Experts of a small language model: 398M tokens.
Below are experts of layer 4 (counted from 0) of a mixture-of-experts language model. Rows are named router (the router's row for the expert), down (a neuron's output weights, with its number) and show model dimensions 0-127. Each number is 500 + 25 x the weight over its row's rms, rounded and kept within 0 to 999. Numbers have three digits each.
After each expert's rows: a language model's description of what the expert responds to. This comes from a sample of Wikipedia text that the model never trained on.

# expert 56
router:507471464510527531465503468487471475535538500533487495528486516511545491479469519467527490473500539532529516518540547468488477526469526480477537529505525473477513480529510497538501491470507472483481488482490505531481508498473469517534531482498492495533459524521502509528496469480460536493536525487468520525465518482498473472478504463486468473472541465488468540524535480484521494540518
down4:469493454541485522489479505535477473487518497441497482477493536522424503523517464491486512543510509482465488502454465472488532519536533493499509504535503536510433503487481490504482484497503515532484493456469493494478498540517514528480478441518501520460500513489529519522489513528492522521502511464533483496481515513510524505478513492483502445508450458496536505499525480505540523492480
down5:517537509548480478464515526412490544475458497504515460528488499488474493509485507486491513521518488482504536512491550534506505511547514539499485493465537486468518510543485536485486490490497490480509515497501504514507484540501534504529510521544496544486572490508508491516485522523490477504530485518491494533458541488481512435514486503473499499519489482493543537484484453520512486497515
down6:441530537462523482481501498539496525522478513481508514485487492481478511474477499547464450515520442478500467505493511497506511501508518526472472492477486500526517526538493502502507532491539512505495501535512473514498510488434477434545520448500478462517473497517480509504544456487550514513480447482475494490507507546474473507536533484521526469515491533496511496494516498490517506499468
down7:494505460540484445498464486480469510504486489510500490482472499511470539530474490513525486478516518532519470468508482482494440527532497493467477472488491451512484508506481528436467512524484480478502558555464527479517490515513531495540501507493499528455469514491469509493479503482529511490508502506532496507503457517514496492481549439509528500460562483515515512485499479491479477528521
down8:508514477515509557462505455503487514513474510489492488510489495513476537492487530494504499515488495460492487530494502508468510530525547463481474472531486493487522481499532519516517491504500474533538519511457475480490484491508551472529464502461505475570545467512551493507486534557473547497468508532561486552508493482482518494491482467472502498490510499494474466527539493533518503500492
down9:537478539501496488545501496542515469506514482521501474518493502482481504508524477486504527539495497469520523485500542508552527494520545497503519470482481494507512516543509480494499532525517522524460515481515496542525491452507478478504478516494510491513494485508480541476460494501489485499478556506521533497534498511425502495462500551482520485545465490470490519568543471545516521509466
down10:487544480469481484486516498495450539536483539465511515485545478520470552506518456488465529491535503507501542510511522492485523470489497542512476516515485509462533452492485488531475512463524484500472516466485495509502508489503532486517530453522533493499492530477535500488467502497505495573488500489525530463429515503513491500503510540525492483530451508488478493488473483530529483482480
down11:494507501446502499478478458452488467573538482527492506509475493519505461456510533490532493509472487507498503465527543498491532495497513460535519517465507493465485491494508505531499529500471483486515535539488473537471545519527487522480477529491509506490477504507512470530532458495483460508462499491506524484515483490509530501525508515480473557438453474489490491522495521532489488463472
down12:472478477474495489493515511554463508515522513557489516469505516478494495495479535514490525549479508503520533496496562492520545510489493518502493455497491511470496525485553484502512528505498467502513524528494534484473476467499552543480547522523484494488489468507511479510500474501446466506527490530491489557486474470485483539528510505489507456539476509489477469502452556493506468514513
down13:469519508510457474477522519464534513497501485515460456504504506440503508462531536483456459499537488530506497458469524492501520492536502519485496512513451493495536470517467510485517527491520534447492522515505491508459518528483479501452520473492540497481474494509511485517520528497536511507506491547578473480498505453486508491481484468485485461472497490466480495522551489497480482500505
down14:474472505487510488486529473524449483513504507517494488528482512507539542465477536509522467494494525504482547514498514500487537529514544508486494530488482501477488519521552525510466481480445486496477515481527493515515535522511551505522491487492483494466544508553480499530505514488488527414462508513504492488487484504497477520568490481440479482511496458502510509528479521524508544506496
down15:489555523495495522476556514530505483490455526494502520515498483482516494500535521452512492449461512546471516513514446503505520502490527519534488467563514500502509514533511447515454471447490477508486462474516472485533501510500517502540524480491513511518462510517468522531482466487523522507485503519524504519486480546492506566510521495477497486485518450479528494489473492497508519529513
down16:481463505505526475487461518491461478491499518472454551504492513490492500471555484489492523486477496509501528475479475471501541504504523467471509547469490469507472541473524461484490517499522469460518480483511488510518541455530507546475505538502524486461536507512548515515504470504508511510505530458439546481503490531522463489481529482505454451488508517485519511473503507484524494501526
down17:491511484480531463521485494532511485484504500529552516580414504469508463503527480500525535461504484505499515523512505494545486514478509482502510495470517538500487484487530519512496521533439501465489507505491489487516466498500550443452478519473522508515518525511486510543533499485474499497455500551448488494491503507518523503500513507513499513464463508491516533509518500491494465462506
down18:500481486550469507465476501493477508510489515472542521501531482482528469471504473468476492484504473521472495504485461451512490509514504522509541511535529526499506466486454505523541472517485500503473497501518456489484464493482515564474490492481487472551516500532466481547495457484519527525513505520476500510531455514488503496503490494515573524503487520488473504501549503511532567524510
down19:510532488466441480483538490520496541463511499486520533469514556507459537495532507492458481472509487492458535499453495496471511471485532483506467506448556473509503504468478514500513501495507489492432513504481504476535479454482516525418496481503514470527510517497496527487535501473477500495491524509477546500484516537522474505485502513482517512524537503495537503510512478511503503481528
What it handles: Line breaks in lists

# expert 2
router:513465470511529531465497466487465471535540493525487496534489513515541495473470520469537487472499543536527510523534543469490483528468528482481537535502527476480513480534502502533510492466505461479481486479488508528480505499467473521538514484491495490529462524518495510530499477488467535489539527489470519526460516497492478471472510467480469477474533468488468537525531478481527499543518
down0:453489488502473455498476477509537513433505551468499490482503485483544498507524540481483505508547490512471507448547535457478528488488480504480518493520503481506531453477496511532454488496509579486514509506486427532514550523458502477518501484484517461487504479508511548500504502506482499489525492478473513488495496488521467487500472471456490489474502517519520483489510491494491515518497
down1:518448496516514477526527487454497511504482484528450490539508520540528482493497484501463444508468459535486517516479525470529508505485482491451507508540519488487512482473511536483480524489527472516469432517480485509476498532509551484513462478515493518518476489480481505485523510537512515542502445465469515509471495555485492495500472467527512504491495435494506496463510488496484481504529
down2:542503468484505524480512531472505506507494489503521529486499521488507488544470497476476481526493527514510473503523521506489491499519488481470468472501515486496485496472497503492513472510519499446476471466512533506504503455476519522490518563508517522518516444545524495557537462486484512494555501521545536542491500519471521440521483477483458514512527534456534495508522557529483499518527
down3:511512527480483503493483529537510488480459541485500522445433501447496540542485528490503548514470488459519508508489555506481535482516509458501502518496514492512479503516520510470525504511521477514516524484513529484520581468515545508498522492479508493499553479509474498533538491491515492503503531524455494525526525467528472473512527503473519456462503508525529490522511512528497519497508
down4:466520500505485497440519512469530471520459480489497499502524525482511521481507466494484469517521513525476484497473496510507497465512493491480520504478531483528500525462509482493488481511495487488494494535478511479490556501469540507486515481516491529518522474504503468478496537458462470548429536547484519486530496459543521510556515541506476475524508454481528462464517478516544516479522
down5:497461441514517528484503531470477489470489463507506533494530512506533481485491533473504495454493501460476494484545508506475524503527474471480483526488510457479513563492510506511490497472511509498533496517478517506476548474518505529481510501523472492536523504457459506509478521530479495524526504461499525534560531496503527449460476482490535519503554460490518472482531501516477485523533
down6:439494516493516456482514494471541516492522526507511502480470475458444549476520534488497542523467487508479511443518554488468518525478471497514490529513533478521505491498475483463480518549524493509455520496487477487488507520485535509482540533518493476542490496524493477473507504502559497455489483459520506524458526521489504500525523532517507501532504514504542508540479470517507507486509
down7:522531475517504505520523492493493495510517529479519545477449527467489519513514501564513493493507485505494522524491484481469498517497471506490523500506524504538519518488487464512508482450492551558500476471507556501537531515458489557452472508470476541466503478508553528493507525504526550502487489524486515473502526481483501507491529488490520455466501497481466494491455550506460507492489
down8:511508492471497491519474495503475515466464486505454498498518525525494514511477519466524491428519488481501475549547510508464493481501500535497469534436471511484476467491525485541539502500474505510489482557517486496476475505539487476482538468482524528477554502457473521514519505541482497506501478558514485527518487490521456527496471493537557516495485509488494520467487495520516497488485
down9:502553490511531493465504519496527484517496486498524504496461507492498488558504512501538492527512546462517471472494539497474503510499500550497497496501476530503500497528478495479482523489524530452562534541510516530480548475512500509503518466536522501481478425511511485485516484575498486539492495497524522496474450523480536521501479521522494481464516547537512507478520490500497472496479
down10:462473469530510530470496523509530500525492509484494518510467474512535461480502478496509477511509539542507551512497522446494504479523493525526497488503498523507482492513527504530503494510506444485508462467475446531514499491504481495510471471448495523538518514506510545497491495505452496465539523496461467509503564506473516516469465454511495513463519528440514485483473490514476471499541
down11:513513487459506513496498490520473500502522474450476478482504507520507509429524486496513464502495524499475467525492542506507524526498542486504487525519496475547523508529478480510493487506517534523500514517472489511507507519473498543509573445536519511524432496516497477544483496491487527428518492480475480542477504508520478494499507465522492483504508526469531548504479466459514519533525
down12:503463523469480505485514526471485507508537493512534517474515491487555515514492556472525515466489526504499498522464520517461549503509452491471493517514462455533498491491553501514526475526493492457492543509518508518505527478496553500478543505496473539496459475512506474494510503523519509490524496519496472478536505496492495472519503507457498492491511447410507476493517519510519519525458
down13:481503495531463480475519484542518494509513486494501508521492524526490512520469504478501542502525476536532514448459482522523464478471516516517514506493497491461530460523525499557548465499483482563466457535480513517489504506473478496531564530497511496484539560475478507521492533490488494501482525512514512536524507499552493511568520497542514500495504498488480460486505497514503473512498
down14:486512520459504431480493497523487495499522499450484459488503512507445462514474478548524470493442494517467446505535495501516517514542511510531503534451485499502468500492531476492497497481477502485510528488496517485469485497473485511475460471501460513448490518518551505517500496481527481500510481506515467459489501484497520488517522447505516482549493469545479504492547510491517452499485
down15:481503483503535495554540495471571526515521502496520530468479521466482452495514521470467473503459502495513533516513492461518466475494535503490489472517498477470499500534540516519504476515554519512488520498500462478460496492503503475522502431486481465543497494483489481490481537529488463520479492528515489532494518475497472524453490521527487530475494505541523540516486482507521488449507
What it handles: Name pieces and years

# expert 43
router:512441500518517512502532485471499494530524511540532473497511492543501515497511521484520505499471517510528559486516509438476486500488536430519519529480514473468485463504506488500534509494494486513485523481490515488478487509497499523514535470490462518572458517490460509523474474537452506512485498470512497520508493524504474508489475496458492494501551472497483531507504447446539505522476
down3:523493538504476510516484493462513484510534495461496547462489500442498509467513483520473473506531481486522510501496522506521534507514516510536543500514511521513478526475522505521504503539518450450492583479472496545533478431507499528481520493506505483526488513432504517508505490428505514539552499503487523500486510497510481498525511467499513498464515510474496523521503500520474507499517
down4:488524536496543519497451490511533501518549506478492514487486468526488475490480509507495506541454489530518514448518530524499505547482516518486494477539503518522448457488531473488521540555493535508531489500532506495486526515519511485506516516481499513520521512531498477484486517515541532454510518502505484478505508551481524508437500503522579498491490511496538535516555503511511517498485
down5:507480475464504520514494534492497509463483483550572506502513511439466486479504466488540532452481476488538500483527517473482499499492510518503479534556526485471522479498514561507479509490495523467506465524518469501501494539481514512499498487544484508529456462518502518500509485489527515503521492472449478503497520506489499487459478464510543428519480496523520529495525521460501498491493
down6:505533543509473520512480536458523516546474489509470469529546494484486473499522509508458526515452527484550513492476510541500494477544529506506474540478551512481480489501513481479524469496502517468493518533526503511546482483474501493508481514490489519475490454471553453494474495490494510475492484500527548496496485498483527512491506545502476430530517504493528513510471473533495499500548
down7:504499540496481493471513471528455490488477508529474498502501527504509526521496536517542504531539508513488504520538517476511501496508487495443517516525522465511520502463490495539475465508481529531512439496491512533495493476522509524521567511462557488545507482498525494498497555501485456498503484495517515476479524470533477526486463491537463481487536514499466491495499505469498529559455
down8:483505522485541527470516495498520497501509520534455516482534527499509503533460478510435472509508513478470503499519509487514511516511486443508530518487484488452520474491462534525495552525534536526485514527478527487510521470510529516530521481532518516524485511469519535483532543466491491483455512546531493463496503458511483516500515460532511484489460518513537513497458496521552490533495
down9:498476532496480516501526505529511538505535486465512450516542449481502456481463456510516491510488461503528511474453518525505462474528521518556525520466482462499507505521515523487513563491517489513489467508445509488517503462486519441513477552475530494518527493509506514477457485490541491476512487484492513542494523527504466508509499493462471525535492518482482529523516516500505491520492
down10:487496473544502510532502524500519510490541502501464482484485491487535520475465493505514523502465562494521478503502485515470478499532474483518527467518494463465478523485495532487519516491511473531453443503494496514450531457512511481552510522502527523482500492487475563522522518502502458473528496520484536483569516513501510530501514516526528475496503536478473492503470483453535543486519
down11:522553449530529457496474492568539503481515493484569448587517481510517498488500505499460460484486488519510495498511509467511486493462473521450566475500479474471536509508463451495481504486488506475526486493471484484503478477507514535506483462509497474519536482523510486479479530499499466495507511508492520531498510506483534509493508514527511526485483466498487502517492503473494515509477
down12:506484516512501546476512497511459520479495504487528485499473522472505487542488492497522530461478543468475475506459508481498585505522528493486477471500499554463483499463557463537503487493490490477467538474517482482496472506515452480493526474495524532499516517527484471533477516522492545542515481505495450541492512474501507475503488482489485476500512507514530490464489506473541556510502
down13:514510526512465485452497527538531518474505438447498511494505486490462506510481487514491502520504474470499502472501494509509482477515528472490525498466449529524498500520535517477493498487505519470468494497455470481515494503531484489470545497454541518528496479520448486462480541432518502512508527500512499502492507522470449504461529540521505512509484479487478504525493470451490545460533
down14:512504499496515505511515490458470521504491560516515564515511478452515511498536490525522472460490519512487493516492501517474524496519452500511514515486539496498476453523494505501501529531514523517488517502477479533485494499535493499536512477525525533479510578516509553525502457515509494476460494498503504506509496494515520515530548473503523495474517530483498548488480508509485408539459
down15:515486534492502519502470516478509507513461468555524489523471475512479497512497520517470482534471520492466467493508463483500449485485558508513499451500483512482514522513482533518497529505467532522473485467535503497482509486473452511546493469496502572550496464472510485508512464491490472532521504444485500509489469535514498503514500490548489465513550490502501500506522467519489470454472
down16:486521446533441428495516474500461513500531500506458541450492498521531481511493537485500506507495458533487554502512486508483506500493531476510521552478513466520512562499490462504488488508498490501522491508512525482473535498493521498497491522464498472490475462491507457501567498473484485521465519462466521499482497499470495516465507493496475472494474512482495531492495512520459557502484
down17:475466546528508517466510495559478435488483522525522470514483510547508473456477517512484485537487483503483469470479492502517446530481493495500535498455507490465485496472567491445531508517521496520510479517513466487482485507506495469506501501492516451482477543456515526488509498489489482514513491462524518468549509460526481491491501452506532504493492488516474503469535488525474493529511
down18:547515502524497477547455545515511508504513517521472519510578487470570504472480479441462481473512509497520464538486531540512527528494485483523460489484524450507512514494499505499518467520511524528491482526484471491507505488500498474519488502491508516488463496501475476507455535478492504509517517509451505501547514495466518495472501463466486509479515527502460516537484472509451489477499
What it handles: List dashes and infobox fields

# expert 17
router:493460465477508523497507456525480461534541478544514525527519526517517488490475526496508525465475512503495527530559545458479481507459545515500515546506502452466504497523525487536511498483533439475480503498489508518467499485479489505524523483464507477548459502500463486505516507512463511476523536487490506503506493511496495494474492461467487447483556488464483513533495499501535490503504
down0:531462459475488446505497541486515474499511510507480518480483512510546496453506507500496509476499537476510523455563550491489478495498500493488521490513483505528512535461501524533484542467507479446501500511509531557502500510491537462515500502555497483500486495474494461483520472491515504497564510494509492473489489528473486523540521512494489496458465481498440517535524498484505487544471
down1:527495508490551503510506489516490497468500506498475530485500490481497508476483440526508517496477479499503525444531529467492519514503482482519485480511524559451531497488488508488540460501519473494493513490490499503520464516436517490493519499506466503517521500534465517509473468506488552519516512510500472456501543514483487510536524491476511519473498530502462464549576516526552550500488
down2:471539481497497518520490486437520489507455496513531493527469479534505483538494483539494475501510501447499446503523470518533516527532532465510523502454496472525477497525474518481567506506480498505487492464504497538556534500531512483521536518508529507482504516494491486444463544530483470508498485482500506521529471530505515531502469486543517517475526523501531492528470520533480504522500
down3:511520484473493489477461512496490488509527489502522474484482482526494511526470512559476521497517503513532484492497512488543509494471451519534497482475540498508438493481503423530512507490461506528479520540468481508517477525477484510461480503519528534488522483480519464513537518449500480518482479473456507524532529471511467517528502495501517448542494550517467546497506532512524478509505
down4:515492476484507492491470524451528542497560497463521532517454523516468505512484519495532492489516443489494493491475510478468519491500493518516522545468520480485516469468488514495544479534465504529510482523460538448507453483479513492498480524493477439506494492506518489496477504508470464486531531532526477544472508483500486509513507493456527513481525478472537546507450499489517491522534
down5:476453474452450484505478537478510505489449496480505481496497520498487500506458486507476472525516451465534466453510528522488490493494498499547469477512504485490502513496476518462514540507546495524542554508496503504523466475499485488503512496501535475478482549496491498459473529532520472528487484532506508474487526523471510462527482478522476510495506470523474506495442478484509489567528
down6:489497499482520490523480515486527489458531466463501462481509458490496488511499461460515526518494492528507503499515500491456520451553489510490497495537503466494520511492544483514530521519516525526488534466459503449538492510502446497514481509494494499501479487503533503513493487510486475504512523498467553442461463488503492479506545543428548518473506517466514476526498537483478511490534
down7:484546510489526472534518527507521529456495516459487480486511512505483463521531472524501475503515544488523565508532515495509536524472515502505483490501502515538499510499479504532491476500508534532499438491484479511512477486490546501538488497481534561469485425527499522480472548507497508528527475528505472451481473519500483515514516496500509512493476522509530503471508462533494451460504
down8:509503521518461520521491493525501521495528489442545516491529508487473485495510473521497532480538503498499512543495531470453566490479452512517478486508507534527499506486528537493484532515537538516530494478569518471492488512480478495494485527459476476477498550475496497533503492463475488528517458505484500486527520518502462498507483486487473523514526501507558473471504545486537536534503
down9:501491488484493506535528527565468505500486507475505530462507424458450466522487532536532468475501459486516473487476488557477516508494474478472517547489500484482508484551523553486504519528486529502514499469487509524510544538490511467490503476463500527526501513480482472466523503505487493486511495507485482498485471537519475463489445470517507524484470516492515479505476538513482487506489
down10:480507476474482541497478507484511441530524513463494515493526481467489482549538535530471492493445532514513484516523507499468502493520534471507498487527497497480486483483499515519447501487539513514462521486473502453552466506484530487489529501488519509470496473555502506474496544534508493463468458481483491494471488491473526497527571491471449497510495452503500500532538492506484486513508
down11:489487536473515519512475512476524521462460494489498518508516546467496528543480522519520540546488525496536518470514497493466522464558508461557514521508529520483477501522538502515515512504497482444502526494442516510531507517503515508494517507481544511505540523533440505486493481509462487512444514530474539509510529518504487527452481487502506499512550496501471519459491500509517514500495
down12:501501522509472493512499540518499518506499499493494557507492454529489442480506514436480504540447526504487486512507520499501561474508495482516510499445464507509534516515464486490503487475467459530536480501500463512505498523497492497522507544499495504493525497489489479516570487460463470544526529502527503476489488463488504488490485478477475482515528456460491549486459502471459503502487
down13:505500513458460463526486507503470464491501513498503504530517537525507494517539489554503504511490487505524517522515483544481487489533542489522483530509447523501495483500460455494525530482527471505484500492487529510526534472470534504500505505491512493507499501508491491453519501482486513498442458503524482492483518582507454487503517544531571499489522468497500490526532458515535451488497
down14:497514537493496494473498493478528524531510510479506486499498507503479514473527450510507496497467476508505488472498515513514481505501468505504516471469587512485485517470482486493510487500538506550460463482513494487488521535506503501489512520446530503519513518490491509565521497547491493443499517483445515502480509505502428507533453466457481466518531550463499499480489524459489534509503
down15:503536533540485499470471550518460492472438488507509515516497481491501500533484502493493497543495512488528516473515525496516501497562495485510466512492501533560509502497481521469471465497487525550462533524542495474519480470501461473513516515473482511514507504485495492495492468494545531473480461487446485504495468497454503494504504526458525508498509493500502548483553490521555502458524
What it handles: Section heading markers

# expert 11
router:509467462507527532466500466481468475540540498530485497535486513502540492478475513471531483471499537536528516520539533468498472534473523485483535533498522477472510478530515492534509492466508467480476485485490506537480515501468468524533513478496501491528461526522507509530498478485463534493534528481472518525462519483492469468473510466490469493470538464490470531533531473493528496538518
down4:518545531485472489492492490493490499484504501504461498472488487487526543509501495546518521523485474482483461492484556535509510485501512471505443494487469491474511495464485536510476515507516537488489511490488553474510543522510434506507520467505497486451459520495522537500515472540431522516491487482493457515525528515472482492473476483544516553532519495482522510520531534489497523472516
down5:520490514459513505567499546493487525469477511497505469468462512457501501482536457468524492504536473535520526551502486432495426504490504475498456496512480508524461526494531516524515513493476459488520477533535518504532475486531469501513514507519515508523498496502472506493485473517528494511515490449503502503506548520546527495520494502487519462457476479487486486497510470522535496498524
down6:491472512524484512507468479463485503496497513543504484518433519509513498560490490503510506473505429489497493514519511460489478483499508474511499479496543482496448524503511481511529536472512467516517463517503498478512545541467449488532527481529497452503506496511481499509485482505450496517504499473443504516508454477458511548488511487503548519469540502531516539526521535491512497479492
down7:555525486506487499509502514485543478512498461492500519452482453524444537546546450494491492502480464483480497488501460524498482522558477493554519490491507540504510504477493496518502464495538533526469524540503467493504494508509514519484524488510505496517550449532540475522515509525479511494500508502498479462505484492515493515498495526541514475458486519458517500461534490534467502540511
down8:543481528505523506510483489529483477527479482519510469517499535498513547479519574526556529479478505466504513488451535498462493482516528511471531505555495487499470525461501490483473494497538511510491536533464489520514493490495476503524482488509455536510450519484480513539483534512494519494483462511490555530464488489496442520517489513503485530524526482519463519459515499517477497510499
down9:509497523516495502468537517467514525525508515521547574493533484507533501507538517517488489514482457520484478466458463533470497491480499501526506553475495516502465484531438490500501504481485511511556497474522451509512483477517476528495496528478470499478487509510506492493535488490500481515484485494489478479501527526476421521442503497493507490453473517515458532495515498552488505476499
down10:506527516475500514526489510479511513484479532519519503487483473482591473505520501469464460464504474509497494498506499501503488494506503492480545519483473522480537503487530533483520463525515508489535474462495524512519497467526536473510505491505540423452483522475496467475501504492508495482513491461508484507466485484503487492484508457566440517445508544502490516495512516450505525491500
down11:456522507521454487500527499527531487532490510507478500475504510505492513465537469539469537522516473519497551526485520519478476473492506536538467477505489497507507496494466486503492423459519518544508514501504512450505533499500501503532519480509486487506552452510537453474495505471492531541494476483476515505511474512531509484518508522479499505539459502498502577455487509476515486504526
down12:510537525445502461505537448495467516490547479501532527478517506546488508499511549459502501536518516500479525474537478488507489475473510498516515483505490473475540528502461504483480486469485500523494492519514480492480550474493505510521554517509534505497533502496495496503472531497464517469488456490447502497536524514536483539505454509526450522508524486488494520463489449539505469498476
down13:543460524470489546485507493545487531524477482534529483452479487459519555503481493527500498512529484528484516566500499525515488454500472493507496487493490501498462494493496517536502497483485482515522524488493466480505532502462516431454517500507491496488534502519530511500438521517490469517483517543487496459509531483503497495522540485477495526491489503489456457511498550446485501482512
down14:526492538504502535475505524472489470469511479498514507469480520530498484458553449494451496466505438455514500484529493506480485483498496509512479474503503505459497493491506507515497467523537490462494516515521501547517510463482488472528553476542494486515496509512477499503515486527517475514480484509529541523553500484450485530493527514545526496517527520525481484497509479513432481516557
down15:517509535508499534467487509468495491506501479496476493523506497516508487482522473474472497491533504508485445519524460525467480548458480546461525431509476539470493519498536517537530502449487435495529502475491524519488512537466540503508453474491482502506513509489524488500500510498503476502495544487519533512539504512517472496514498482460547508466541500497507504471476555498511486529466
down16:492487471487494480532508487529536570474438481479520478511510498480483504496492543477508488485459474513490443538507462531528486492497462438526516474473481522524498489423496477479493501538489501503515499537494518507483510515547447448533501476471494493509486482495473561470546463519505496493519523509506500488524497499493519509525534516482496492513499472489504494489465515479504511521483
down17:490517508520509547469470503525501544490505466495501518506614494497510485514510483493447500496491511485479482504432449525486496516532465503495503524527519528467527492492543551503547512476502517518496523510512531520509493457475499481521485524527504512492495539505480536494493532504534504545455498517513442525503533523483477499498501474476515503495479504486503486509513508514461473513521
down18:449477469456507570491505492502479490514456544508513538490509502486485520535537511501524523453492477491515524505502514505463513541496531463514510491509463511489498514493475484519487558504528480509501528536474497499502481474498471457490552528477476500480479459488505469544487502489539472432474468476480488486505509523508524532475501509492501503508516507459537485489471503480502433493484
down19:500512507503480511464509519492488512474486487518530487455437530510450519486455500475446540464512483478485532487473508512531475504513480494510512454524508503445548480469503490485455492449502534536537524450523493517487491489483507518464503532533488539491559477490474509508503474505494482485476474486499493501486536493479521490509493530540501540482483537514476471500527502539478504482528
What it handles: Year digits, national words

# expert 42
router:505470462508527532479508460508457463541533493519488512514515493504524500474478516495535499459498528531502545505520544473484493528449518491484539517497536466498518502527487504531493481486521450502472487507495493524484495498452490518523546458494496507551475535500498503540511460498465526477517523464485495529479503478503480493482515490473471454478534473478493554541517475462525487537503
down3:461493514446482510433533529492507509514539498489527526450483471511486484494483522528526549494479492479524503544500459546518492529497473461509455486539505530480488482515515491477494515531499528520562500489487529481449521495540498494531501534494521522486529478478523470497484537509474513514465496530515475495472504492524518522525470492498503519463506482526478460546498542531512483504502
down4:516509493494517518510498527507490491437476464447508499529491466474523446498535465478496526487519510522474478500534473468512494512520497489481460495453477492518502487522476486526489502510450483464523544506492502535484526564451509483504501466491509488468537506501503471480525496497522470539468482543475505450473465507501494516516484492485473534442512504529522491490502553491522513466480
down5:477518487533496540504481494533544467532500488529542462432489502526545513496511487499485511481476530541478536457510527492491504459502495486517472527483529468537523503513485474514485514543572458478476506529495484479482483478519508493496514460498498505460446460528493486494487485513513523472525466484479492465460503510520530546519497467503539479499475472499507491528478483491475501488485
down6:572465516546484527511516530509488502517488485511485475528532523495522521548498494494452489533516480465538524547480458483529482508535493491513470459533483511479508510454517510451535509496508529521534535505479462533500527514532487493485472507529462507465512506498483468479495483487555526536515529541484478495447528478506495524485508490510478532487517519535498475502506509502515510539497
down7:515514473503496482531549498499501466451503517512483513503493478501505486478530474507543533539467488497525545542460501461472476479502479476538513522473503502513512454486490546487520516558517499510497461519514495447523490477469465540543501507497530516495514512485506505525533541463512521539484511537496491484492522495444527513513487478501535471521481470500486496568497512512540478482500
down8:464487549532535511495461477516484462463508505495492517459538509470527488496530480489493497477516552496539443489547554471499482518516504521501541517479508504534490480515480501512467506525497499474479530512499499549548521480516464481494524493474524489504498518472502499474508477471539513483471471492547506477519450512487510475491534488539532488487522506499495448510511451529540530490496
down9:524438580509465535477535520508474488495516534501464511528515535508487531487494517508472493546523514496465530515487493510503492528505495525470488531500492548480527497501519515502516483497474523493518511470479463498490485490452476493502483515500541462504511517507506539498495491473509518482511494535571465475508524471542492483461466502481497505521566484536478496534479508494459494475467
down10:530541514497461462535487528460528533503487515443475506482496505449446510500481491534493524518512485520507460503531509485520478489527510483503510463484475512477463491479507492474498493503479494458546513533506511507483425482539497505464478477486498520527477520471493485454507518491493453508508502498489507507495495445529446500481456479460538501474463482531503480486505502515507533498455
down11:503461492484498510479450536486483488473493521457530497496512509503464517482490560526486543500459497505527493442469502516523509513518531539485504488533487484525534465531551515508536456513531500489494544492523490496501457520509520483509473495535532542457568510481526496561516517524543484468511508535486496545532516504474511491478502509488467481488486515500473497515506518477506497497513
down12:514504485537516485493529452507498539505455520467509486463508535477480521496488511505560509468462499496500486479500540473504505517508502456511508548523533507546525488534480528467510522441499484497523524496483497501506534520483534500488473509520496514506516484449463507478448540473525534445521504515493478519537529483515503478533511494511484529549471458502527496513508467506511455529477
down13:493534489534481511523495501487478555509503486513479541500502487506515523479515482503536487475523506470515469508497576519482509507503532516475463488510523482465435509491482502497497540518515477479514505503525463529522522497500512448516514521490513487530486509456499480468489519507506507523519527474537497492506518530506423468491485488483452458487539540475433495518496495524544538484485
down14:537500486484510494480529463477463459494511460518506498467495520553481483520474488539464536524540489493505501511505505511505484534506469464526503482483501534518532477505515488551530472498516547492495493465496459483482545484548533504486496553482492498413527516507492481471506515534467484498512489494511540500502518522484508449492488481472490511519503504507532495451496444462496495511502
down15:525468511494523517502523493463466496520512500505489533498537459534498458558462492485521530495499495506519545492518493496487478535498512543486518483471512454497521495518518526470503461511502498503502472486466511459507481498578484508536530452479505463510471462516484507539545468462433525517498499460543509493515541488505490503489505470524516494485490480522469526525530482483504503518487
down16:502485458528491458478467485513493528524498523526468523486534540521549517520523480484479528514531503476530525517494487477494497472488453520506510494468487524451487482461488514535494516473476464550503563493475488502523494461503524502502505511502541455542539532463502487487507466531516554480495537526505500525495488491545524494538480500534480473499492537515531514474456491499492527497497
down17:507562502481518477517525502512485495479462499492496517508571543495480477551463505492485495524492502485522482496473525494508503525452505532538479507473479518498509485533508488485510482474513507520529538493501493551518497478476481518499468545480525516497515536472507513455471536502498517525550472506494493535497515487526522480565490517501483498504471421464497507484494496518465488435507
down18:495535450502502483489445492574510505487453521529512500522445517476505458500532478501478458496505496511500498507512518490441480477514500471518525508487500492476454454467490492491527473476453483502553498521482514493514483482508506499492494528474516525545514484521523501496498508509555515499487459515531485515496535480546481475504476519545476504501477522562495487511506535479508515454499
What it handles: Table row starts